Experts of a small language model.
Size: 10 layers, width 96, vocabulary 1779, 4.29M parameters.
Below are experts of layer 4 (counted from 0) of a mixture-of-experts language model. Rows are named router (the router's row for the expert), gate (a neuron's input weights, with its number), up (a neuron's input weights, with its number) and show model dimensions 0-95. Each number is 500 + 25 x the weight over its row's rms, rounded and kept within 0 to 999. Numbers have three digits each.
Before each expert's rows: a language model's description of what the expert responds to. This comes from a sample of Wikipedia text that the model never trained on.

# expert 4
What it handles: Lowercase word-opening pieces like tr, pl, pr, le, com, un, s before the rest of the word (tr-aded, le-ave, s-ocial).
router:507467491508504533534469507533496473470502529458481497469485530516521524535491478473506471498495455510504472543524533512532538523524529505489508489479468504506506519502488493525467484536498501536521478521538478505490538509502500462471511497490529442528478453515482545515472530469535467454
gate0:499464494508488459489511476477493467473494559506512504503506447519471498548495490491491505487474493504539507463495463540529531511455488499549510473511471455495509517519488504561567533470518496501520495515522494490530526538489498491505490467454536502481515515535496517473483527518495531497
up0:477502512498500489492518498504476476497492491557545481476470538495477516481505458520567486506485536494522513514504490465511489510502502514460484529443489483471536498506516522462486515473524512545475488473516454538484487512496522497492464464534507555516494511505504510555495534557498495475
gate1:474559518493504503449534444488503533461510529458468474483489435493521483508500486491514506530525493525501482462470536484418511533513510509517482490486468498541511534483511491485490508450494480541487530483472507474498505530466501494494501498494494496510516498529489498537493524525483481481
up1:545498489512479461470508487454518479467487502514539500472520502475474523473554493493512469507477528473497523561514476504489474487502501489500498531471526475463494467520490489493499508448483487457478572506559511511482514492498484478525516511493499497510450480513483520482517466483487519556
gate2:428471510483498487473510475495479507485485510453503481517483504488549501490476485515497516451471505498501454538538497469461505476526465499490514488538524509518501488498514518393479511531515504510480506497488495499482459504464509506508467516501507501451515517471516515522477479539527490498
up2:515496520495467490497477512505519499497507481542453504504524501485500484480519522472498529558497504475496577501469485577542478533483528518516491502471461477489514496493484502576518499480484521487538491482514516487529514518511489495459572508509506519520497500548504507481506518477487500501
gate3:573478512513524490501466489477473520454471515542489519500506501527487479496473539537551497511545495481541489484479476534503518506512481507488440447525495540491518485507495452495510498492509498504495509526507500509488495515513493463551493477456511452531495449477479493486473489488509472520
up3:521541506528495518502501515516478539500526513500442493490484484495491486478490477523522505516506525515516531471493490469489506506541497473478533491520526454485472498448505485498465535471461490491529478533481524475483490495470505472530489520482526441543452473474507437499501459505460466504
gate4:530497508503475506508480479543521489451505504491542475521505455481486522523501507455476523512467464525478483466490562515536508491450521465513517486487474483474508488514493495564515495474487468487524488468515509521520499543477494511547451520524543452517488507481487490473525481499520500489
up4:479499536454543491492511515447511478504518497505468525497480536544485454510502520530515485537537513473503504499513430471501480469538486507474509486521521487503522519500485487513492492519510524490530461529497492485521466484480525512478538485494432556510499535514519547505471486496528527499
gate5:490506514482522470458538494543524472490510509508462494507529515490515436496512484537518452453476513509515484521507520514447506488494483531470509503470492493498550510513504502503523485506513474478492501479527452451488492455511518460509498522500530510519516498491540524512512497536500430553
up5:513476500516515481443498472492513452519513519499518443523515480472512505538474497468515467475473560506490446496510479465524486502487471515519515507514520448469504494475472496499493530522461529507456500525478528465471545493503493491522497533529466497503438495476500524510515476469495488490
gate6:460534510513509479484497528511534501526504520501559489504499517496540533478508540510486481478506484497504513510500582502546518515499518500487545526528521492487525503512543484486493511542510527522525518480505443482480476485492530480462534475508482438534504484445528496495523504491521471507
up6:506527472536506520510497519525469448513529488547507453513516502487505504461503490498486484459499495538501480537507487513525497496484563474469521478505493473490539484510541477483489512476529527492524548516501523502507520510434455473452541506497511463485498521457548520497483478502504505483
gate7:480493540481533473517484496470489511423508483510498467542503502537492514500493504496512501482501484523494469516505517493476465499555472488485537501519495527488507508483528518457514501453493504535491484492492517492518523430513534484537486489502483433554518494533496512457481470524516480470
up7:516508479513491491494499483507519528556491517521498517479512553506523508487505457508524478464499512494511530495507492511540559528502487538497478518501504474486462483533477465529444529517503537486548498542520486458493466516508491534472491483468529538484502517468496474527545477476464462480
gate8:488496525493465468502477536451451514527527522442521483502447504511513528523528475507477488489530487485557476478482490474529521520453509496496526486480494523495489499528525489515492524485477491450554500508450493480481519515510500510540534471512486496471504467465529471466496526486525487517
up8:460513510508495491455491505475488522484490502508495494492471453503497485489529498479542496497496485511517457499511532472516499518482483513492498513530510526546513492524500479451496495469511507441478512466491542488478537521505512503442550478539467466439502514519503507499445546460515541513
gate9:490495536483520450488502509463505558469513531507490521485504507516476485473503481478527521518480518534528528507507510515481500503445484500504503472490498502489466537497457468507556539505515480488519433526500464520539486492531480543529492504500474556472509496507481503509497553507547509485
up9:535501479493499531514469496498502557505502482490509517501520467443484508495495490476488461548488485495485430495531558542477498524524509483515552509513492502502489477503495497508492504449469503501552498514489510518486504518491514526470514487532540538476502542501509526471480441490499460468
gate10:514536474489499521495488474515503507490512489455456525481535559555473545462521494464542503495519520553499529497517505508488478489506522538498508493490429505523494516499484480516492524509497521523497490515434509509506471518493498493516510531469509454522463503504515463499482470509488543458
up10:520496503505494497504507482494519498510474507454477484436488470538502513486494485496511487510513564560492516496486442544484484512562490475475521487502487505497499470512470490522529498525500531494464489477481501507512470511560487471555483500525461523472476524539511523544490499496484535484
gate11:527511506503512540472449446503492470513492522478503480514486439534458524449481500515515475461493464462488480487509477486504500455505534486462531506514494501492493483522498510475513515511488530515508517486515550532507503476510546487551494495516511508508445488502493458517538511497455457485
up11:457504501474500538477470495511511469495539504520478531488461450464470499521472492527546442472475485519505471477532509547520507478507485507496519505511521506509495533463491488503501531516503475504490487484532498551516516453488480491565483485495521531549497521475501532499560504516513497513
gate12:503520494519524475466496490486528519495522506515511503489501487478533546454504494509521502524469524491476522507502476525522493481463525484493519446502496519509528497451525514511474511530531524503476548463488555489510483534491465480481499513510515455427483466447470512501496515490510458450
up12:511475484472493514549448497471509523493533490531538470473468492445471473458522499518540517485502468517516503500496492502544546524476511504502534483458514484511496479494477523510494520497571502513526525523519512504526471508492465490527509483491526462498493508518512469494512528431472500530
gate13:449491526516504507525460519500487459523468463511495505542479491560498515510519511505513501525533492518487498515511508546525486464482502491526497517457471493469508462571493498474481503441487500506517508498524511512528474528499490517471484508510498511519547474474498488487460512438524455472
up13:474517489506500497535448483519485444517501492498515502505512553510471489516560521465514481522531524510503479487486439508524479466493512513485506512552529515479466494540487498510489489477488496514505479498522535515465442514453497514497495524529507443481445456484515510506519509473500525495
gate14:475473491482484507539516490512543480442485509521473530494507456479519499472518487513483506495538451516478487508502498505491516458519486496490528505566482481430512532478503481472502510489478494507485519468470504547498476491519560504545516509489514554507468503533516497526523475473474527504
up14:539494526480467481535465508463541475521478485576527465503467445497520429538487472496510534522506478503501534493508522471484467482522524483466481480527543482487490507515497508466479483511461475505481474498529497515523498505542497521524525511531491494510489484507505522516471526489525494523
gate15:478503485487492561506519494504523513496494485465449515515480455499486490508531487492480514455489516493503500520502508494539504477439509490555508493468453478497494501524488509430500523534510507559508521504522528568498507550475529508528517463493482478534481530482488500494482478491497488518
up15:539502497502499460496482512487510452503468524496530513432508510510518520454497532511517478497531525476505482501488480495484483526502534485452512556538522487513524521498516510591492479484513433465506495531483458464514504478522484501470508497487498508493502493518513508521521490543489479519
gate16:503491491486487486527481504517502489518498495499497529489485550511473493485436473513534521505503464433485543551511526517499505458491477489544455491537468486488495504506464481477521500534477501530514571527512474480515513521466490474522481486460507507497529507523482475496500467543505462497
up16:565521507530493470511508494493499481514495497510501521530523460517533493547483438513469526508539489553476481494465494480489465517507494539523567527525533517490534493507491509500540488476520472543499465490500487452512518505497496514511506467501494499513473494511521514526505504464459446483
gate17:477519530503474516495479506511495528524496519488479492501514512463523473440489507447509498526512492528506533519506477542466523516551493468505507481498509495477536493542527493508504494469506455506448522493510491508509491457488486476467482451526495444466501471439509547524510470517513516533
up17:503434515504498512530531480486517491483487513511478518512466518557533529521539521519532542506487517522517468507495565444554476464476503503503485489534487510515479470510470503504511540513509507537513527509487486512509479514505490530485506551511489542485453498502515472488497505457462502525
gate18:519519511500487504500515489458509487463471516499505554494489506489539448492471541517519537529486524486504465548464508542502514513519497466498492505495513519516518509508539499506509460544529537531525441524489462445514508525471517502506472471500477468504484480475523537518469484524472519467
up18:513519510499524508528475500515506516493488522490476523456511475467518426462501486501517474513509495507498518455493459484531461487434494518507549459448525483504498519513494494563502465516482507525527450501502527488461516493503510474462506491501498491508520481479483487486494482558462515515
gate19:482514539508497517464492488498501509509513507499511487539503471446516517484509489504527484476463512547501512564505497514539496513483525513528492508484552518439499469467535508459481513490509506539501527482478470523481485518472491500473504537553537481470474503479505463515487464542536528468
up19:483512483486526479512460503536514512478504501507570532478529530502485503524479492499480517500507482492455500489495475500578477509508467478511499476480473477544519503522527506553557490487517501526542499533522530508524491487491534492488459447475477490482556507475514522476502515478479517502
gate20:497504494499513522485501546487529506492466499463523487510473475490481542527506524472530527469534497524487498523509477490547460501474501503490532510509496516530514504513472487433453479486488502505494513531561501507443510496513485491563485501430503523534528503511498500546516538508485499475
up20:554551507492518507444488498478451496508505496487525523512500442523513478525442486513503495532496543517476450523491516532492507521466529508494498520499507495490496526533500494486495513459499501516512499491509510513515489548486525524523524511497507494558527473495530538447549540473513532503
gate21:538464517493437465513504514532504521462489489518510507486504527452515520506515489521490479519481465486499482512510458500492557507527496460471473516473508485521531487475497490508481542515525501499516535483529536454507450475477514473528476536492487439448479487506502498492527457504516521507
up21:506466488501466529475504489498538480509486524528568486525511518491472478488493470496507493524487536539485474532535531531535472483507533513519491477475506486523504467488481473509565534487485480518460506482477504478475490523481512544523489471510516467446504479500502565518529507510479529473
gate22:481504555495520495531505455513479541544523533470448494495511556517514504494518492522465490498496482482487472484502481526519522502475522523505469438472473481529487473501476516448499478500465524468524555519538521498523529496470500473509491500505470515495545488500529510504499472512526545503
up22:510574483542479481513444465488468507533492512518498497483525484505518511458500514527456518486486517494510521520479549467479465498548514519528513537483493525533519527478490543514497528471474505506550504536519524474517470517515477488491476510473440522487478486509487479476521499487507530509

# expert 9
What it handles: Single capital or lowercase initial letters (M, T, P, G, t) starting names, ph- pieces, and pipes in numeric tables.
router:481467485496512531506470501529513470473512544480490507470491545524526520541474463509496501497504438493509476528535525533535539526532537504518501498477472501527500502495504504543472479537507491535534469530531472515495529509520485465473497464512499522533476469529477531518470531471532472501
gate0:520509474487500496479542521577502453504512492582503517502496494483480490482510527539501487496472487524503522484482517546518506505534523488503500477472464507503477482499512488521516477515504487495526430525487521498480532450511544458504518481478491463552485492502486466537489500488517487474
up0:490502520522496473511503517503482492482483504489546478502478493484551518507513464508540503508537526494528480512507511505481475474478539501573449488471497498538484483466484500525477503509511535475484574489478467480535505523494471552555490495495487498558499513504510528465508500513483464479
gate1:457502520500593512496487478456480485518488528487512472528494494470515488530503533499514513515488504476539496451458529490485502512560488526523512464504510513535488498510468511457490503545502509531501478468512532504482488483521478490462544542500470504489500485510514499520554521515514482529
up1:550513496502512502509494505506508524459481504500500493506470507519510506502449509551497495574536449539517543468463529510482528485535476445504499504538521499459506466479476472517537510530491458477471511502519487484503490506470508515525513492491526450489482504476501494548486483453491502509
gate2:512444490523484498490514493531495504502549541541502512488457475463542477527478483481513487481513444494485513483506488507535511497497510477488510492433527531491483530503531530546547502502497475533536457541548509508492468493500514536507492521518490522535495508484507511491479483512440516497
up2:534525465489524496533481546464529498462518478482521552468498478567484473470511486491505512525537555503523501497497529558509491515499520504498505512457475473519494479509486510488509469507513523503496492491457498475489509525548483507518503453488497493485517499476491524465482528515556555489
gate3:487496486492446506489529502488504487524508564487530515505490503523498480480448473509478502526497470507556556480509491529512514527515489500471485529505471504526510507471525491537534488555512532540527494523497510514502514468496487546499521563508491493515505509451525511499461466509474486552
up3:522487512527559529492489487490531523487487438547512469509453461464510481518513528515514468492502512482465498519499506450504478549502536494498471505532514516495531522515494558463490518472490475473474513475508509517504473511517509454469496487505507474512481461545488499484521521464526475472
gate4:485469470524464438515535510509467522504507508507499529513545472487499448496499519505478537562500522492464547494497499491503475489481493472498510500505482469446464491514487507557506485440513478505535495484521497506514514482489494468500470498513477519495446469512508491497483472450531498539
up4:483515480480530509482506533440524462471533495533457510508477504532526523567511496503518522501517542477521497476499532491460515493501488492538484512495480493481519530473468497472504509518530546534447515521581492478492501474505487506516504476481475509521507538479494502534497480516518499463
gate5:511441512496456475472523511470495522522495512528517478505490514476514487438501501490510524454511515518491538518523539469472528517474469505484502501440462512516470521484488466486466553486505525486528490488531464497539473477518522490493531510492484482530535494515532518457535461511494483505
up5:484468493540495479495503511541504483511483471515529481501506523446529524475518492515481506464516525485536486528464525437457511531486442524471471531416507477535485502493505483529452515488519496508486516491504497483521500493534490523528494524504531496513522509522506497548489507460501484515
gate6:532512502514534506499487539479473492458518507549535500502455441481539524455527494472516528494506503519487517515480483494468490490482522500532522503510496454576491471509486518530510509495536497540508465489473523498540503532506483507489498482506469528492518536485512524554463480484527529497
up6:506525493515493500451473489495509506507502493514500472487471490527488487503572492499450480502517507495550464544486441479430477535522524487520506515534509525477482528448494506489476518503484542522501508468484531520474510535493521514475494535505519483441482483496537468507518477492505486498
gate7:490494480491508542489471489472451505494472492488489504484505534481525453451462546477526483468515498507510511477474528514539457499533486465501528498452461502467506483503542493451510478537480497468481532495526495507456500502523502511485493474483488474540534479529518500498508509490538556467
up7:453487524466509490493467508503516512523519496479470516494524528456473512495478470500508486523518525492514455466493547520502443534542460537480535458517519484504491513500467472497498466458522514483504491502476540508446466477491523491524482453480515506542471499519488537482516534489496472516
gate8:481496521498483455508506496519545421529503533520560504522488509477442521530502481491475483471472505500513544484519524496494516536499469487486530458507485506488486483509508516487483506443509490487480537509521492510509513516466516497462471519520541482452508480500495477497533500516491430503
up8:476486523483495486495528495523539437528485525513561528476509543490485496533509461443511473475474507480497565504505524494491525536468493465516535511470498484511485463489511509474499500476538493507493525501508471512496514533481566487478489486533502493475543507495494489522525516493480451505
gate9:500482542530499492542451550476499485521500514437521540546496508494484497522523491507487519540509534492530499505486462496511442505493496455470509481499540515546460510492501481519461486514470510517477491514457496516506484503467523475507499497502513437529519527492471523473504506491510456471
up9:482518531514495529460494519510505520514475486496496525489503497473495505479480485515473496599497450448491529501487501439480524505520485473480459481502524503528508486486537495521447502523511494486511480474484445507491511504506511495482498567502504510535512507516473462521518530516469483463
gate10:442535512480488479459469522498502509502478521487466497550492487475519448461539505457491494500486508463551500485494458534509502516515539501485518488447438461512472525542503513507518500475481535509530529491560489508502505508513491503559495506511486530506487489518518498483522494500507524508
up10:528426491518509515513480507500503446510479494433509522478506527538490531496477530500518485459505462508479494467515462466489482506527462520504510481471507529474484493486515501442515481504491466499484443505497471487480446486483492490487529500513478443488475535474507465490485497511488490520
gate11:507449504466545505510489482494478473470506514487500507484512576461501527491512502520522524474478469489508513485491508497496513463451478510499481484497489513526478492478510549475471464444507499524501502517470537442486505475540507494496536495500497509508502543572496483464501532526523466509
up11:496519471519520525495504538475505517501496502497514504454479520494516455475521518502494483529468557537488515470493478466447486487537512510526511504540443497499466476472500519524501517495464506504506489481540454542531525506483462497519518499521530497469454479460496515522509477493501569504
gate12:490495529510511492520506449493514452554496496502542482466491457507473427522503479517497476443452502502478501500485485511489446494527551516533490497452485519498516509496519507508477508515495528477492487474488475500500472482504504456486481527507536472496548448519472499496477508508488519532
up12:515501508506521480498490477464494518480490504489501448528480484467457431480490484490518498519452501430472496480535517484481494488501554486513470494466509494538497507523518512549476552530518480440477530492497499542496510479510491495507511507518511483484497509547501488466460483543512493508
gate13:466501510518502533501531505489491476503473480478519514544476519486489558487470509532513494545528464492532490518492470465480503515536509531456500542495504504470511501508514482496480521476530480490516554497511521475513534499466472491502479518536488502498477485501542524523407492525519476539
up13:524510501466505498471517499503490520518500508524532523478480513510448502518488459502509533479497521502465506540547549528502512473469565487462481444530466512468518515533517488519503498462517496515513537524527499502502501523506532476514469494511474575532509524484504524500490541535483491515
gate14:511520491459515494526468516511519535490504497498489531533469523511498537466486522486485474483487413502526485513466488528549487517490524473541471471491507483445489458536533498515485536471507544513527477495502478479495503458505457479479504482514521498508531507537485549508513530514499492503
up14:514529488474473507503465486477478523501476484518447529528484545521493531476530514512473519474504416477505466491467516519510482508500522504499449487529491521498502491495479482554493518498511492515549527523525510506532469492525521507509500541512498518528529510545490500497481494452513502431
gate15:451506468519498476467539494493482529498484530507529495458488521458511463450518514531513499489461492539480569510515496519478509525526522515501498456456501481492500528508499495505504476527505505510533523521537463500497508491497493444507480510490517568530550488521449490490515518514504510488
up15:527489499469489519500477486515498499493502502507481514461506498526537546527484485493539483517540464490499465478459471482506491464486452450484493553517433523534493466477495498491523473505489512537517473498458564507523511480479518561485486505496474511494510503483518496552527492504518512515
gate16:485471535510499503540450493490470519487540507486484508456516500472499497491527508487477520488529505500494493446491509471519491516544452478521514533498509504460485499507485505502499508508480503469457464496517558494511550474492549525517500503467493483440469495517549520545512533540530496523
up16:478452540485467518495478505487482438520511496483517503484560532518512480461508536503476529519531503498509488500485482541505466463532531471534505517470502516523498486511517450503468524464520526471475475508499532519457529444488481533491493497464496524499455493497547519497519505517510498509
gate17:533506499508491482504521491453453528499461507465494485539522497507512466519488472500480509461534516473538457548488540517495519549498515482487508541476475495522539510518512517528493496513497538567490528467519528506524496531525505513555454496509518533512471513484485473494486507485460502484
up17:455490480539441504516525480536487513534469522538490521541489530494508510491513485506493503546511491538474473507518556468477490509463528507499486535490487510470525524502505500530505468472503511530531502512511483488497526521465465507471449495485507518479461503463493430520492492460491530520
gate18:458482490489500482475464499507503469483504508510480523480462450537456487513546483447481489417514494490483478462479524455479521473537497470538531473486506508473522518510493534520533476500488511482535538483525497517505464497519528497514507515493482535471482503525539476495523486490529497504
up18:546524508510505494508497482502524517491519506504515514547548562470541468483475533519501526567496506508508515498484531544512505492458491492465470515565491474531479510503516482504502479481485516553505481490491523477482547528469477490492498507531523487504509482506443500520460484489472481518
gate19:494495512511520516517523504515524530500499517486513560484497523515508497437521494476513478473503512514525462456510495521505493515495468482467485513567444529516497541527528505484493504525508492552488483473461488529476516549462513507468502489494553491529507497491509454505515482558526486479
up19:522515499533523514527503502490514519516514484481523471449507477485471504555516500493475496442492536506515460509494492479561476501483484493493500508469487482503514487513537549542493516545508502504486499495511514513483501474407522471487473507466505484454506466471504486497449461510476498509
gate20:512513483500472504502533478533489531481507509476478465546525560494512529521454522499521493501477479518469492494526495523431512543478456507467490476518453461531514480497490502505522535509454494483490461509480522484461505469504464514518529498512526516511485483514513484495504436463482519502
up20:497435488492521517537531512509503497491515498491496477507484463495485456457530518487489495507499510471469489507494517508471454451455497521510522510465529525461509511502522499521480516522494521452539515472467542460515492483505518438455488553498483504468479477507492482503537459511531515502
gate21:525485513514498529545522479470512468468492513482511528450540453508501471513497541513507494486561514463489504459506436515517502514532486480500523530500455505547482538502523507481515506485470471509524481511462504480498501481503522467492509516487499507463447467448495498505500497536505460512
up21:471522513509500468532493516543499491547541499528497528524494484507522480537533458533508487483480489506511471512520511502508558473464483506496522473544517482489471461497532519561495476488554498523461472516504474537521479524515479512457458534489461499518494519487492479498483506483466488472
gate22:569471468482537498508522517508449498531502521510459545515496494523518466514535516517522505518498473524499489442540464485482483461532491489549483476490473509479513493510502478506501482538504486535520511458484510534531494542497517465494507459478484531475515467512490541515534490479509509524
up22:481481463484480493484533477519489539483522493438509513492494476529497499487495511539488483490499507527515474512513518477530522475492502488478530518532544478454454519499481505513519489541516492523525508507474452535523500511532501491467524459440468509495510485501475476488540578499468479474

# expert 5
What it handles: Non-ASCII bytes, coordinate separators, heading equals signs, currency symbols, plus "to" and mid-name pieces like Om-en, J-on-as.
router:497465492508509535558468496532508460464500532477491488458486536535532546521484477514514498504495494510508477527533536519524538504531537515492500505483467512493502502503495494535467487534509492534532472509539480489500517513472481457466495494502520481529464465538485529503461527472540456520
gate0:503501499511533500455524484477514463504530504486472519495479505529552524487493473562479505488523540514513475462528560495533542500516478515502449497516546522515520452497483492535479525462508471499521518515507513480516540506481504492516490523534491535517520511517536552501517541520507524505
up0:454473504506500480514485509509499531558495483494489513498479439506514512499528458488512503508520495491543487534488471510495532526533505514515474523493538491469468497449475443561496516539484511526478456462493475484494528522490501524507510502524502548530527537494487479489489546528515472485
gate1:491479473542499521519444495513475514520530480496488498460458543489500526495512511507506530491473489518535498524496511498506462469523499506473512516487559491522488539499456503521459499531502515565457475503527515513477513508494499500531496508499460465433469474500532492502510523490490518561
up1:496532472515524488528537505469522484529484496532441535506525486462520502430478452486477530474476519501505518474524523515498536518531472531486483471507472481486470542526510518541466498489487486444469464495473495494481502475491518534520510475488511507508512498494532508496482542469469487478
gate2:477503462504534513467503512485489485509485528478480514496499509517482463552509513512494481524519511523480503551505467531520510493528483560518490485479465483469508495504516517479527484512479526493490457512505490468485529477478507532518484514498483436447550542502541506484449471482535542531
up2:521526468487532478515449532467489520493476499449498492548467486498496507475519452497501510492514508550484476482493511510560473485532493541528510531490538501525459501506524488486482493484523518501449477495495475520512480476466551472558498512492481524536499510489486487528509491475456468506
gate3:494522475515510501503503525459495467527511506541509488468487446514532512466454511517468508477498492552530478511488543522477555536522523501485466514478513487479478522481490510510523499497512499523559551474517525520488510471501545507467504513496499494501500487560494510464516513517510462556
up3:464512502506472523527509477491487491450522520498431506464494502548501515550463529476469530469545469495482494465523519518504505451469494532521495504545521532508504482513471481494495487467502497490494467495508445462519498491490508470515487512484493465527465496480498518528516496561494532505
gate4:459533488497509511496546508478493489529521535547514512522512509479505438542471456462476518481502436522535520507475471492519486492529482486518483483496438513488509498527477496529533490533510490480488496483497469491483479524501500518452483490498519499503540489467553516475521490444494498487
up4:499478498529495531524458517525504459497511482493462525508480461519496537507490482474488427469491468496492511433513530500496517538501449517482480484459478497493481486482511533533466500510523523564507485481485517490503512499502488486506471544468472560494507521487495527522507496531475490470
gate5:452529531530510495536503472487530457539491493483499484466508475532498525498528479528484518489472470510488473530488537515488498518541491497489495511535510507511507489539494528443482486509464467483522532519489513515485493510447506434530514523505532473465518494504544507494436501505525535519
up5:547480503496508537474467494498466479462544482532456498505498482470464505539526485497505507521518528499500478503480489503489487514497472493491517496535521490483494509486540461541521556498494502495450459502514516520496468488512481569504534480491454470566509461489492459508525475505484496491
gate6:528507476500466486491528462543504522532479534498524534528495515494461547548516477487473506518485508481530467477493511548529511523465524483481501503481466509486498523530514514554533500496514497518508510515509498506480491501538469484508506510511489574497531505485561481437499467525523487505
up6:553468504496526480487517509534477538510528474485489509538504459456510475529471441488504481513520474439472501510487548510469538543474473495469525492487486501478554531517527526507505496515525494519458553502489509511487495485535512537502486492519514537516530498486515515537488519487520497492
gate7:493511450464480519514544492474455477486517534499496505532521474509494452476478442477510513504487457543495477503495461489497560531487469515502520499492550514492502491471481480468529479510491501483559544518496484444478499477489514532501515505486499493547505522495496470497493512501481481455
up7:525455493484466474491514535487486527502524506530512524535498451515468477477476498455530501482524468447512532505503508500496538511468497509476503505521489496460488526473504522541451513496509534514528497516525551504516528518521477547532523507469487523569487524452524507505490509481515510478
gate8:488483494519512526485523527472516461505496513524500513452504554547494531496510541488510515465497478521501456443525475549476528525494548538495537535508486482500529485511513512463492481519523515491521492468516493534494476489497470483536490503478499534456481498497529484522508462491538445515
up8:481470489502488521511491497516532478518486484516490517494528420567462522568509526511523489476508457527459500425519504531455516519520488494473500509508489511505505507533517486470492520483518506487522527475514474530509531514491542501479510499497501501497484470513528535505493466462513466521
gate9:509466502483511527490503466473539499476513489521469509535477434452517481513494488507476521513483544502481519424471502488452548514484501468510507503491508480508482542522511505447466495546510498483492457490504512510504516502511553541505486486493511483532495471475502485502508525503525497443
up9:498499508514464449469476481522523491457489474442535514535505530507507475504504519518453505502493557472462448445498520471499508480524479500518511519503503535500490528512511519528520504512536515499479502501486486532500497479464533523514491475478513491481518495491568506485504527447518452478
gate10:470461503509493463484509487475455475476508468470541512523492500481516503485478500486541477539523477551512503495554513487490534530497510503481472500479537478478456513497533497509507475561476498493490476505532477531549487489526494508503502498478499467500502538503545496465441494505548486537
up10:475488494523474500493484473491473488529514495499511506496507527496505492449530530533517474555485525479504529558511464482452492486479418492516484493516521485515502437498491532522514498477497528501477490465539544517502506477498515507463508486448537501477475487535533505493483476508514538512
gate11:557522476522489523535516544508485476487507501496517485470520552452555494482502502525500513494477515533501503497505514471532499504490525480491464463455509498497470558524471498540547514527463497509518511503491465517496537513478473545510525502533505506515495502536535485507456478458466491504
up11:524458484504486456538461493494505508438502495481511521470487458476491467505513471501491473517523482446516434430469541540470522504522473533485482521487508497521496511512519501480535486500509527524478479529486513523503432502507508480508504497514518528489487479517461485525520522500490510497
gate12:493507532459492494493465485517480498490518494487466497531425565483458495524478528508508479492468461499433483474490501530440550495567484506526506492484480498520492513471492506494486485482482507518509485541501485503454493524524500469530500483498488491505534506529497502509507465468485489473
up12:524487493496485517506495467506532469513504487535495464464511446528469460489473466492534508420492512561516527527501562461528477488473561486509488490491496480503522447507536504480468518508512510472488476493492509483482513481506484509492521514488535501462512493481505486494467522533485498502
gate13:488543488483527512473472507498507471516528476484522476455507479517483508518479504484463468481480560519471502492527510492479530517523524515469472498442503499491529475501451547474469497512495500570512513512495574493508499494504482489533484468514511535509478499489502524539477519475498450503
up13:534541507504503522468474518494526473536542498532516484511492521533468537529443500520507484481499488512461491465493484524489503484477553477474485489475484491468488497509509535489483491495517516551544546503477561516498490478503501480506500475499504505540434488520457490485482465460492484515
gate14:495430468516509499500518525467503412492496508485463503444508525510489526474483544516502528492497507523533510480490491502514503498508491519492504515515529491489544533471507473428466479536508493487507552507544457532505501516463551503511493503482492519492500466514519501494485496484485500484
up14:518477481503506486529460512459455522497488522522517500581516510521466511507481531501517507507474514475508462530496493526484514485474491503472509485510495524523516472523541517524505534450475506551545434502511518484521491490493506452532538476509486506531492514501500500469504465550488528486
gate15:491487477563548498498485477541497468483464495529492515474501520488506473489519483511468500485483513520504493501501549508505476518475491510482459462492547499527536481504498503522488545476529494522456514521517498488541463517465464504590541489493487506537486485518509535485482505529516484520
up15:438498473481483496550538481475491480492512501443503493475479490513473502503524502500496568527501580489514492479515499492456493475530455531513511510522485509508469533497471480538499520505459496477499505517465472501483504499511501557498501517477533516497471533520483501452497506483526489535
gate16:511541522510509491500531508516491485502515543537480473486538473454522483508457491511513496541531484537504478480473502517518516466489480475496506528442480510542511495519478502492522490448464485529521536489573502537497491511485468505472501511485530547470466471511523490527496502485463506531
up16:501492530502487494461490495511510453445532461533542490471440471505465475495472490545485506486495476502491523527505502506509528543527479495505486543498558502447498472506540496528510509536513537477507508460507489516493476456501504511502478498467493490453499504526495518525520481512532485454
gate17:508536487473541522485509483524502475502498532536534481520498482475515500571494510500497497470491465524522462453484567504510517505526523493513504512510568493516506503555460516493473496469526513526510516500490490526508475535517532445474517465511477529531524471515490521499518473513488480484
up17:507527498530518481514513496508494485528503492472499523547498461510504525534512516510503527501492444507511500526518545484524487507482461507475544496498529489505490497462535489495472456497497445522474467529517465485501458530516489507460510518478525537499538536577493529497484474480501463460
gate18:557518516537537480497504519485488515513524512455517505457511530541472505540482468510480510582468517483543500453476493516471511450502491512496511535453489521480475494505541503517494485473513468506518498494488564490497496484501499507509484478524514485498486499526502525462495478484488478456
up18:485503501521466542511515518477528504547465492507484515503490491530512536517539521489531535498474464530460591573517493476481487457525495486467495490493536491513517500540505519473517520534516516488485509516537536532510495496528482479547521520515526504516540489481491492507502500500511499495
gate19:537497481458493542468482532530493472501505497499465512474503481527492503588495482505525489533537525511508481466498505511502491502480476502532501481567470480484494497515526494478531466525511518526503435468496532520468507544536505500520458490500532502507516507488501536544515500523519514518
up19:531505494485508550539499504477504523534481506508455510494540495528500504530473480514448449433519492499516487463494448495479513520483470478513520476481433502495498463525516475459526483496499499506498521515471472501488509521469528527484510524521495475508549512537502507493515511480515454542
gate20:493470530510507525491513513519496478481497487478452481460482529501438446486542510495506499465517519464524485500471512483497529529460530477538484476472538505485507514491490490515462509532492463438522487495528488436508513484522498503502507465478487490501510509511520485468495520441468494542
up20:491434482535499511498519531522492526471452495489445509540481503517458485478537523488473514499506495532512547479481493432495515492451533492502480493509480518507508501488492465462443514499527485479521497468508480462521503531531506519525502536498519502511480514519486514481509472485471445495
gate21:503537508515516531491492461500520469521497502475505502523478449535442531502516534498491503504523469534525513444526533501488462501490501489512490487469526498524501514497509468514488468497498503547512526509533528521499541489488491452457484517513530544497510468495441575498489505498519505526
up21:482541508448493512479485502516484474492527461497456505492595470472491538488482502476523492496514535518477500485521497475458529530544486528470517514539468458490474505481488505513519489481522490537525492549500490493488478492489511460528503448503491519497523509533494481484496536464494501484
gate22:511460514529499468483488516467500486495506483511525521505496491495462532497500465495526508510483465514461496559516515511525469522498487503528470466587489514527486486518489510490467487478495479509524542495451523431527521473514487516496489469484516522481474534531510476546478526490542503497
up22:503462489492488500510478477518462469476512521547486537497524526526497493518471498474519496480500534501508468470471577511515534475457519535499496441460515519449481547498483477452566502518519494518528494500465471500496491501501511495469495493497521498507464504492471515507507532519468491510